Weights of a small mixture-of-experts language model, trained from scratch on English Wikipedia.
Training: a variant of SOAP for the experts, 229M tokens, 6300 steps.
Below are experts of layer 10 (counted from 0) of a mixture-of-experts language model. Rows are named up (a neuron's input weights, with its number), down (a neuron's output weights, with its number) and show model dimensions 0-255. Each number is 128 + 32 x the weight over its row's rms, rounded and kept within 0 to 255. Numbers have three digits each.
Before each expert's rows: "mostly gets" lists some tokens that are sent to it at least half of the time. This comes from a sample of Wikipedia text that the model never trained on.

# expert 33
mostly gets: " after", " After", " when", " where", " despite", "After"
up0:142135121164083139119095167107124092110190058121100161099102159144169118090115109080077149150154133059143192070143139109168123120137065147151174086172202152155102104209155158153196166147112122123135150063107161096165145100134156108155166143153122146128131126106158099155090175065135080152155190067128075124158146049108129129133136128148105122073132107136140146165136171114118115086148130130156101138090144150091149112098140113105118152133114104116168105132095120103120182059118179082119144154067137201124063151204130124088082161124093123136147077090154169137123117141143085125132125082164147162182171172091154117121131119132140127141153151140093157063168102119202098117119181109100118128094116119130165132160069155175163107164073149108172127134098134092123105071140092
down0:147074050148098119069196066118136094095129144145144123120068139169156144075142124134145112155193157121094102140141142166120100144109150179157130109140124130119107155123178116099114117209138130055079121125136142108141094152126147133149139115135089160106048157153149093119154127137104114100125153137091105115091136178160177117158149095064087179105071096196140106111131104136116164115115135149122106106096162143096118101165114166105127159129106173149139112147198167164114126117146056103130117118137184150090131165179159121121042137141101088115152125113131135132105133120168083140112122158112160122166155110109160179112055118137091110183113119110121142134185115189130082114137183124093064089170072170107163140134117093164114076137156156037200198118142170130096083063157112

# expert 22
mostly gets: " However", " against", " ARG", " BRA", " @", " attended"
up0:191139104104063101137160118136124151106138151170111120142141165063159128167124051151083059109123148110159173094204129135171202091086130137134174136108165103125177061141098194076193105113142124141169123145117120119128146076119132084105205111090129185081104131122213163106140149132129097119077171109121077164150114144073131145132129095133110121115093110149098177163175148100120148116150096098119137122135134159091183125113144141111120144082157103194134150145144137047090154074086107082157145190107103178096064094135154135147093127153122129117088098080114136108086114112135087120067144127162084130104175167151170149204133160123113149112119128105125117091098118106110125109138117108157152136178135133159163135087120142140144166117147076074176076057167140122113148182090108
down0:103089151169092102114183121059128118134133122119118151154064158127165078101163126109140149087137126157126065146086157143123140152158145095111174158134096113131127095151162111128118118117121109117147170076014212132131121104165107113139105079128136102127121129153172118097106100099118152128180122144194085119138102146178025136095188120128078096145152125067089123064119062076114117113092140194127197141134154126141147154107156067129114132125092137176122118116124161109239128133104165148139109091097133140123144217156108196097088106156111132178178106137154152144157091137128187125090096176111180157102114164077100164116102087107141134136126152137117166112187129098079088137139168138190118148110112105121101142173107097121164116100132182155087094122131138137090124173133125

# expert 37
mostly gets: " ft", " cm", " −", "100", " 75", " 185"
up0:195089109134158154114150168160145083120134093179111116154092157143170068134095098088119106151141110134127127068135155131118120123101132130211144081176134128125118147171098149165157098196182141170129165154122164121171117135188109131133114098130083135136121173067070119195104174105126122110137151109058085147130130097103105101087108121149158149154077120134147159132115133058141163137109113137131172123127094094088172131103154146079116168091131037137172123085082119164130137112148113122110125187160117167106144131132189067159147138126132156157110118146092196181132077100130182181109127184122146101137063110103096207153139144088128108119149142094195100162143129122111113105071107067158116116106138076090161119108119178069179146121142138150124098100136078081144155064135209
down0:152130161158116099110109109097172096085172124212144101145086065121111069145126139137145134108159184154136148138163217119154143137182160153094077142143128100059118127121094071149115105197165132096092128138084108053185146121167162094085148062126116107130175120043160110140189125097136151135140134129187168140116138122142120152117101115152132173095121118078101124104081111157135124100088119147176174151106119103129195128176148201116031137083140140128142108095135187135107142121170162125075103150069161092138120187140172155155118158101136105136120151101109163159126139114099131096122188121062130151196117134187109149154103144133127095167152140132137106116147147101150118129159109177150109083125113132135138083127153121134194120119126140126101166106145092165232139090078165

# expert 60
mostly gets: " women", " learn", " decision", " ability", " members", " Women"
up0:118145195172115134089091148123155110108138119123144159140117200117178113142137111110066118129194093129126134108106103154113080104169132147143126171133094168148169117111128165088126170095107103125169154091156152076145097199147085102149150177098133141142176147145154153087124155113189134110116107092141111086111098158146142120107164150141134148094149106125134142187131130163152088083131098144154080118159139136054157182089084136139163154117155075131126111133157223108126122054081132188149158109138059164171146168156167166118145114172115089181167072109121150155097148100124167127149189125123084098209114168146107132113127135191124097130091148216180107100116082124116092115099146109099107176126100134116101206103127114142144127147126157106119080132255139158167122103125155
down0:144106137142129122119167108160160073091089183155137138100108137147144072114176189130189090163161125078134168112082161141125119108120198101102102158134141102122162154089146078043079063124124053100132069114097136079128072105086152131088137171092099130141157160101104152136125124121171164138175147162118178092136150174054156143072149131100146125097112099134126135095136149214095119164126140123135154063120102160132153116142115139176157148084145125152158110125124124149107149207122102082066095158180144114155162121099135137131096095117122126134129055117058109136147075130168071136143173155137167097187131116159154086168116096147157117154148145171154154172141164144134100119105055173142137155152138148113074116113144064082100133112151124130098211115096120173117135127201121

# expert 50
mostly gets: "ito", "ø", "è", "ç", "aba", "amo"
up0:112119110151100088115175182124152125094069136134181095156112130184170179083096089078159111112068176189156107147167091179144081169139132115101157179148106085142119061143174102077142095078122155133107157118168143080119137119126093113161096136139114144095109162075113156171133104184161115101115095145110132114114142140164078190147122151110138163119153126078189089094125141108146083182108106061116122088126111115115151161105203176115136113147066097177188061112110126120170155103196120187124147168180126188130105080154109185097135089149094141114162094140071095131119089083175168087146103163149118088168067112073139142111129084093108197141141113142096093116140132186186130104141114085146129165112115149101143111146161122126121130144128114169153138109062139098133137107140150
down0:139129101115096137127115114088131145135201108153133156155146072134127083087119079094142069125122125151104124148133138162142133148171144153071153127139095094131144121102135158109073105086148081083072135182137183135106137146100088132103219141154085138142168092109118160104130155157152171072117152094171146123145149184169164099108105103162123138131077119048095156139126127082091145096123105144154212120142128106125121081158121136184129118178109161091216124171125180139126132130113103113154114128140085111130151166108111108090158140097075118099147161100122167150135093056104125156069074153153060187100132128111087131107147099209120147117133128145087105120136156213104189103140045088110140101153089132117137128119130145223169075125107076120148115119154177090122090133127197

# expert 32
mostly gets: " Se", " Sa", " Ki", " Ko", " Yu", " Pra"
up0:080114121086119139167113160150168145136139033179156107100111159102194115218133107124095168118098053132095098131088168107134146125112119194097091094101133104121094072110144169071149137155155189158134141147179128092084091152119105184152144173159121101154106170140184158138136090124189072111148120166133131156098121089112137102110092097164158062136129111144130141124180130137125088096154211133136098111137101062088089159159127099161128138114114120150114158112118118123171170053130153068113131145106118134084115101144144108152137086185147087179096062131142118156119049130135103072177102115104138075066064137136160132176112149151147135093083095139121133138151121163093097112084146113124103113131126190191074167149147154121142122147137103167114095142143114153055141148103169
down0:081124142064162155054097141139175094113164152099134134058104154172137081171121187151096126113140113139104103124121118101104080137187094122124149137114114137151136084186203121139101169138147150139128122135125111127082108169155095191082086100102108120148136138152146103073080126104127105146161167127131143098106159152168100135155132075118160085128059091150096173116100094087099132155160126100095085122142168129093164084104138119125160095165075095031109137178106143135182160150130080146151127167090182109150133100137084135137197145157139121103150120115128115188140183098132191160140150148119113075156110111197073120087149134144157119098142180185177165194122167073131144112149127108096115135156070162090123108067137147186117195080104141156132114155167125132160184105173101

# expert 8
mostly gets: " l", " d", " L", " H", " S", " J"
up0:110156124104102157070086136077168194076123132155127106105078072108125174126127099092078139190097082124117073152124148062172118086121122119169158106139161129116078137152107154086110161150158050098124138056145118167137189126139123153141108108153109145144127202179145104104100105082148108106164082129088134110190153143161117179166082138173113093121150049085083085166164130156096101112111176137092123106187161106148131102078087133172199103129137108192104133196172129126162162130126104166192152129100107116137140093157085071104130129144096105154136099150122143095090134155087121159102104105136090127170143134124158143158166139156118144161074182082114109097127166121168145130086128067117190123131132130120133137070119132082098055094107083148091118114171133129102109155184118
down0:050189143069070180136114093177084076053134113103165101129131105172084155098180158109134130096138119128066131159130144089097129147131165140148121147137151139062140115166120122140139072152128064153154086163079169106101114121107126116112122065131131105107160143101102120101133056107134104099111158158086106124153167091142118139103122108108109132137123150146021131099130163116112069137160150134128195124155063139150143095122144138149116119075122123155126132195124118139126160186118172142128143129107179125115221185146075081146185058134157105124149075133109136144156156113172123171179221143158132120177118118081123113091166132106125126127089149147152136142128121141159100082135182054154133070145091109124148123057174132131169121170124186108103168128089142118136134079129157

# expert 40
mostly gets: " km", " lb", "^", " mi", " cm", " sea"
up0:111107128085145092140119091092142124089061134145134125126136179071120123178158115151075123124119083150149107094083128139178115175130099118085139155147166126162160134101130119103096143164105098126163143135109138110163109072117073130070110147103223138126109180077138169143143123157133079124146108125126124129093130121065122153147199124129135109119123086201136100127177116099143138107115148060076082156135118172141125210081046168146155109114065121163123149093105106133128146133144106213101132136093094124153128078095127168079105101105166114146144106124133092109073156106144080087129048163165212112141132167080140111102136122111123125133157162185074117137161107160132139148093101152135129173050109119097118141147115053121126169109121122152107129011109157127107117131056163
down0:141149129178113133092156075111166051085126148133150070147168146091137163118133102108145123071102191083146089163096179113102106164130114148105131180118118163115136120047175131145073071148116143154104169076090201111149109043177160148124099108137203184142139084137166134142130110105112129111154154105158095126130105124114107099115114107132115104129111090151142179113178155151119133143069166147109101132169113210144111098196089162086138119156126168074142067180180127132138134169108107199108111123149120143164112139126151138123134106174152107048152117117111166145084127104139123195134148185150169114101177127156111168116092128091161118163100118125139086099147133122151074125147141101102134145058155127160089071177077117055104095133125181117126132124114056112124089131166173

# expert 39
mostly gets: " inter", " comp", " int", " ad", " rec", " acc"
up0:160131110137052104165109189169130089121175140125161187105140132129153169121141150099140092087122053158154117105059115159142085175115117125094123089106163099143123147100147099129106098082128138084152100130139110074171113189054101115194210124166209155155124082121107091121108090172140109122116133134142131057115081118116159150124115118130167109177140147125161141167141154154083114122144143129143115127156103069042139174131109098155108073149135148116095121077071144127152103153127183075137124185160100115118107160110168092184173168135136181102145094152136110027159098132117152191145112139096084147180141147093049145117151080066082139099145179223119155128135122101148123166111131136107100109116109114117070129152099078158137131157124138100145104143139142137159128139126141
down0:167085147117086164119130085151151150176142125101172125139117187137135139159095164126159112055132130139151116181183129130146100081153175162104075119178148092159136178135181134170146133082114162095141163092235086114170126187150113102071099106201109103065175179130124125095126174121141095135112121097121113148119116145097154175146162130125174078090184132119131093117128159213166091062147141100113089149083128084110153127117133171149149153125141040126113106089146145099156119124151146176135162113128144111105163135190164147160173202095134118172112110166188150121098110119115126135151080073198174066104070113098112185123066115096143120101111122117143135153131102125069117114135108141157156129142130079105116118160121121143073106153127163129112119119140133184121073085089088

# expert 12
mostly gets: " t", " cl", " l", " p", " Th", " St"
up0:107169136107120101151155182126147160141112175159124158119145134075135109149188172104113095123081117168112129091127149145200071125122146122155166094111161120108139146117069188105117126150164130123127117149122175150099034098153177120133102191078130172097106175148107127067153135080161081126124172142137122100138164188091109145142128116198120105170145123118097070169133161118167101156083122155133095109108110075153113153121152194135137100104165176097112064141149062069109166147161120103153114120129112161149135145122069059164150123153169105118092130105142078128132172133124136067115119189071139121122121137131154090125157095184139167097128099132066142087073079131089116101110068136181163215099134117197110151143116166066162148181149132138154099156144141120142175148096070
down0:171079150092094101160030100096138127115113131064118115120137152140181119117150127143126092131112164105110077077130101108116106117054151095160129070146144155101090170159145127110130124158134100114106115128133064167185099092142200114154096054150062100108106177095151140103146120184183153050143114089154140144114106146134138152144164174088073160116122127144139159167161119130153137058180119147141126148126075127046115152162172104119123130130082143133126153144056127116175133093159134099149144017134161099134154139178182095090158132088103152141107136111115088122063156120150110092136097182133105150092142137061117132170118145138100089146110170127091126080112117149143088057144110072101111142106131068152110055128100109097091156132111081092124129132153174099102092112130151

# expert 30
mostly gets: " Born", " against", " Phylum", " within", " @", " at"
up0:159164156147104148164203146134129138117130097154073128126107183121103121157078149123152160053108057130134094189177111099114158100097147094124143127143145055159129131161180182130129107147141170126138091146181137109089101157160154089194177120122135100083084112154184113122098100152096111103138101160126123151139173091102093162107129086118121117071173145162101188145118093115104108092095152121129109141089124151143141131099117173110151068168138121156107112186106140085114191075111077123166173091138134113150084143094100116121191114128140074108170128148088124087142155146158092168138097079117112097074189119172085191124120097106064073058156089148105106090183151086102133110099126116136102102171150106111135143080126153104107168112065098129119065121120043119120079137072130
down0:095102149123108119106070102137120090175128059138120084142142081121156146084117157147133182118075116112105127142140106149153055151061134171134075162112141142121154141149121109156128176091088081150128130060130137134147155159121141086148163197124091151115142127054134049119137070211118080186177106136158079185113119122159176087160145150097138157142136083151068140072129200147125128114095110117114137188190150135185162168177165152139113196210127123145107105182129092164108114130121157182173137115132138146118116116148125171146126082109056106119130094112136140166070125112075074130154130131112118134107172114188111129131098126069156097123132113150133153111076178090137119153111119122110080123165068166109098105155107121108091105096194157098118152148181102151128103116131171

# expert 55
mostly gets: " New", " North", " South", " York", " West", " United"
up0:159121132106140183163182110085136163174135147199131156189150123119142119087121157157132168141147047099134168149139122140142151114126092112068100156122131121186144123135137123143101092105100145110124121108112166087107140117152131092140074168059160106196126129120162106132142108145053147120112122117195182159151128167187105100151147128115083127087089157178118186113131171110108176163137153077124138163095166096107100071110155221091106133153133109123141159115150109119129142095115122116166053186144110190135171129117081157159100099111155115136120084125123144157161115152145092132130075162130145155086075104145105130061103087156141127051108119162050126137103157105148095117136173130152089133111159142185159141160031104115192175196148108126125132119180161095097092133086172
down0:109118071110077128125105106039094141106142203094109068125138166125129125125126150132149137136182126157115104123096119182123129144124104113107076111156129112157039136119074107156129155084164138171098029101136158137153211232128140130114121171097136140121097128142070123147127147115123172157077089180195171115166146136127206094109086115143114170105142144117139095156176158146191087143159138116151129147123143080112134144150189029132128156117156078125087137155088138136098119146086078092142134106118100103105151180116123068138168192111108099128161165106157122118163142166106152096190168130138146118125103118111103146103092108139136107126145130045109105122086121136121094173140151173142114153078097050139117158145127158112193120128089097133131121077173152095119132105124082

# expert 18
mostly gets: " City", "Scientific", " Olympic", " Chicago", " Olympics", " Tokyo"
up0:139108142172074133140130101089135118120128147152127093093116154114123115160114152143155105152056118132115153091118118176153209151118093102111112081153118136114188133106134141105133048122127115128146121150174107098075136150138146172189133123140114116085167140073175098191101124113135118060098099096130127065156089131132098098099141129112150153092156121132084137119095123123056144174089072149145177176156125123126138135065131105165180086115090071101122125093114071111131163091148169142130146136158174130068107180133167085163111106136129122096145067146158123164147098165069163138098173129156116094138116080108060153123160171092110145135109037113181208131126148138098132105117167161134155161121205127120090138223145096098141167109150126127116090098132097073146115119029181
down0:143066099164118158154117165101157144103148127143101125134104153127093105117102124094144075148116092101084113142177152059135103105135101103091088049132151091131163111126065128108187110127096092112112130114125167042160119141107113158127179084129103105188157137128149115095052138115212171115130086109063156109142160083182150120134075187181101097174137158186112125099170124101094179148161152161123078145177068105106154094118148168148108090127112122149152124146078145179134157139121167178085103130124143124108045195170111124208138137060086141105124099157169088113117133112108150101119115148092124151155166157149141156153185176117121093144074104119117104140117128154099101149130067140154091134156187112173174144123108073132074185096172130167142121111108146145125151081130126

# expert 2
mostly gets: " .", "19", "′", " February", " 18", "18"
up0:140164079169115140136118205125158090139152161154137174126136171202125114148123121084123141046096097098125160087109096109162075091142118139161157039084123085116173166114111188173215094156146141090161107104150152169058160144116121149107118080119112145155191122139141158096154088127134102176128131120117138127111120106197172073138141141118091072130131072144093101117145145086162157127085154169129165182130177084175146072080162147148126116163100119105159135077141119115099158101177178136123155148115125098122176127067105122158193143167112176142141163103129133115155134122066092146111130106103136186127126128122099151092101144089166144195122135101147211112065135077158111155110137161108131135127154126114140102188088116098083130105174156156148125115127189121124106157050117
down0:116133119079123078155153173135130105093131121119177123092116140122114107107184095110204095147089106147106075151144095092105138099172115121110125126147163111170239167110158105149104132089115162109070116183134192131076086098063149122053106141104140119129145101110120118067174128162136137127184136150091187131171093105116162096125107170082133177060181117116150139144154141124131180137165135097113122191094071148128176134190111130119179150091099077186136087072129138114123125152105076127153139128118134114107138101152157133177179131096139199152122131059158125094116143105103089106180112153162118066035133148155108126162107096105121100126161090153149099150063156143092156134152125148103179093064139156133172102142140152137102060113133104082121137090116172092117141100155134

# expert 47
mostly gets: " res", " inter", " ass", " pro", " int", " acc"
up0:108139062125132125131133133206163176100111095083124164139091173169112102069144082180103150159123126129127108109121123143114160143134085171130135159112125080136143124151166158129228122135103164111145120144161104160118098123087134142178127066132157132129079092203132067166019097137157151158099145117131154098166170158123100183137097121134123076130118113168095171138126138124116094133122149119132110137132114121097160132125151115157121163100168130107106088133122099142133184152133132113094132124132123171110130105142163163140144109171130124157104130123109151202099143110096142104060145077101117153094052133008166126183069199189106105076169081116174105113054139123093112167141138132097155199144123166167141163167197173112080138122139088088117130123145184149109098164105119
down0:135132104159153117163116114093159131134119104152142117060169078096101136073136105133097153055145103107096147119156136130183117105143158118125139119085085142138153114100184097136186159153159087086117110074150041146144137129114075158170095170155071106136140137144133144091134081177152158078109193130081166132161150170131135148120073114130127100197149117155122151087124112184039171128161128114082094122166087105119090097132099126132128136161119142214142064073098119160120120169090064114076124110171092158119150179154123096133190097144082101114151106134139155134129188126135116105082109116115103127067100164132122140109199055167152139127128178110072115104135160139141186139126133122114078126131116142137096166109179142194188089159136122093170114094151155078084113169176166

# expert 52
mostly gets: " Best", " Outstanding", "Best", " Bronze", " annual", " •"
up0:092131093142131155137080151178163098126110106136154167109145104113143155119098114109092112135108113116145096106123155157149160170105074098098117075106121090115113140138183080107227168118111188131113152155156072165044106143117145125170172102144113105116089143207121122165166126134098155123074092158151082119164146118112073159116098147137145092123156068136042141137114179168076134162090084190154174140106118107115126172093101060129105134151147120131160164128083083061146139163166137187144079132121109137130147134151134138090097125110100102190103126088128114194126136075065078152096107132120104170067114111120091197141169088177131130076139100143154167158148190133114125113067056124141115133147112089115130122189144124138167081118120106162198109145115094092150072129139139
down0:189156130088114141144138134173156158174090105086169093143106096108089144087175073092107119094130155139157108144079101113138130147130180164109151139111094136125142048145117124106079107202100105145090168133062115125150106118093143081157152136162093130230114113085124193119043134145086093125113180151117098158157122107097133129125077073147079141092118122107058126072131190168161144126153110118196148117140072119099138182130083088136100119165160101120130169082155125069104153085124147098103147107163145128120161062162165124104080115153176182126103100130152070127134099125154113146090150093117131138135110137137130080081112138135155184169094101099144115153175107145112164164114149108124138102169152173100108145025080105101114077160141120114144089115154096143175139187105163

# expert 48
mostly gets: " Sn", " Wind", " Sat", " Nor", " Bull", " Wol"
up0:107151139104019113123123093175149122144128150164112159127125140081112098126156174141122212146111074180192089086139116111116159218090116113157123087139152179133116121127076135094156152147109155144080137108080152105085095128118186061183174099086133111110131118100108147141103163159114100125106145102133105115189144089142094163082132115087079099112106141131160101190147122108182159136085102126149153152161161089143108107069084100175081131137089155146169155128177103110078215134117117120078104137140105171173145059076154119118076102106097107121099043158137137114128174119137119124074134187097128152111101114130139196134120088098102069120072143136152181118136096094089114144126140119116124162080177126116101132158109048141123160112062112122146122109141119165113113125154163
down0:143076148139093079165119169077126108066152051119087105171144197101133130123121137167158096087165145126164104107117137054208116138100139097156113095134088132145161119125107170186155134098098107154072126122117112169205124131121130129116101087156123115201104113102154113115064138140147161153104169155124120111092160113229174179108081148115138154152114149108123155161112152111156092098141094197120115135136168133123085181120085157109132154123196035189171121127113158128177142111103150163091127102065129115132098146174095134161092074123114195102127116115105152197123094146095159113136117146095129101111119151193123102139159152120145102145087116111142101119148115072064145072155134154091102100147125109074094081136175165106064124146115155211148131118145129103111149114116097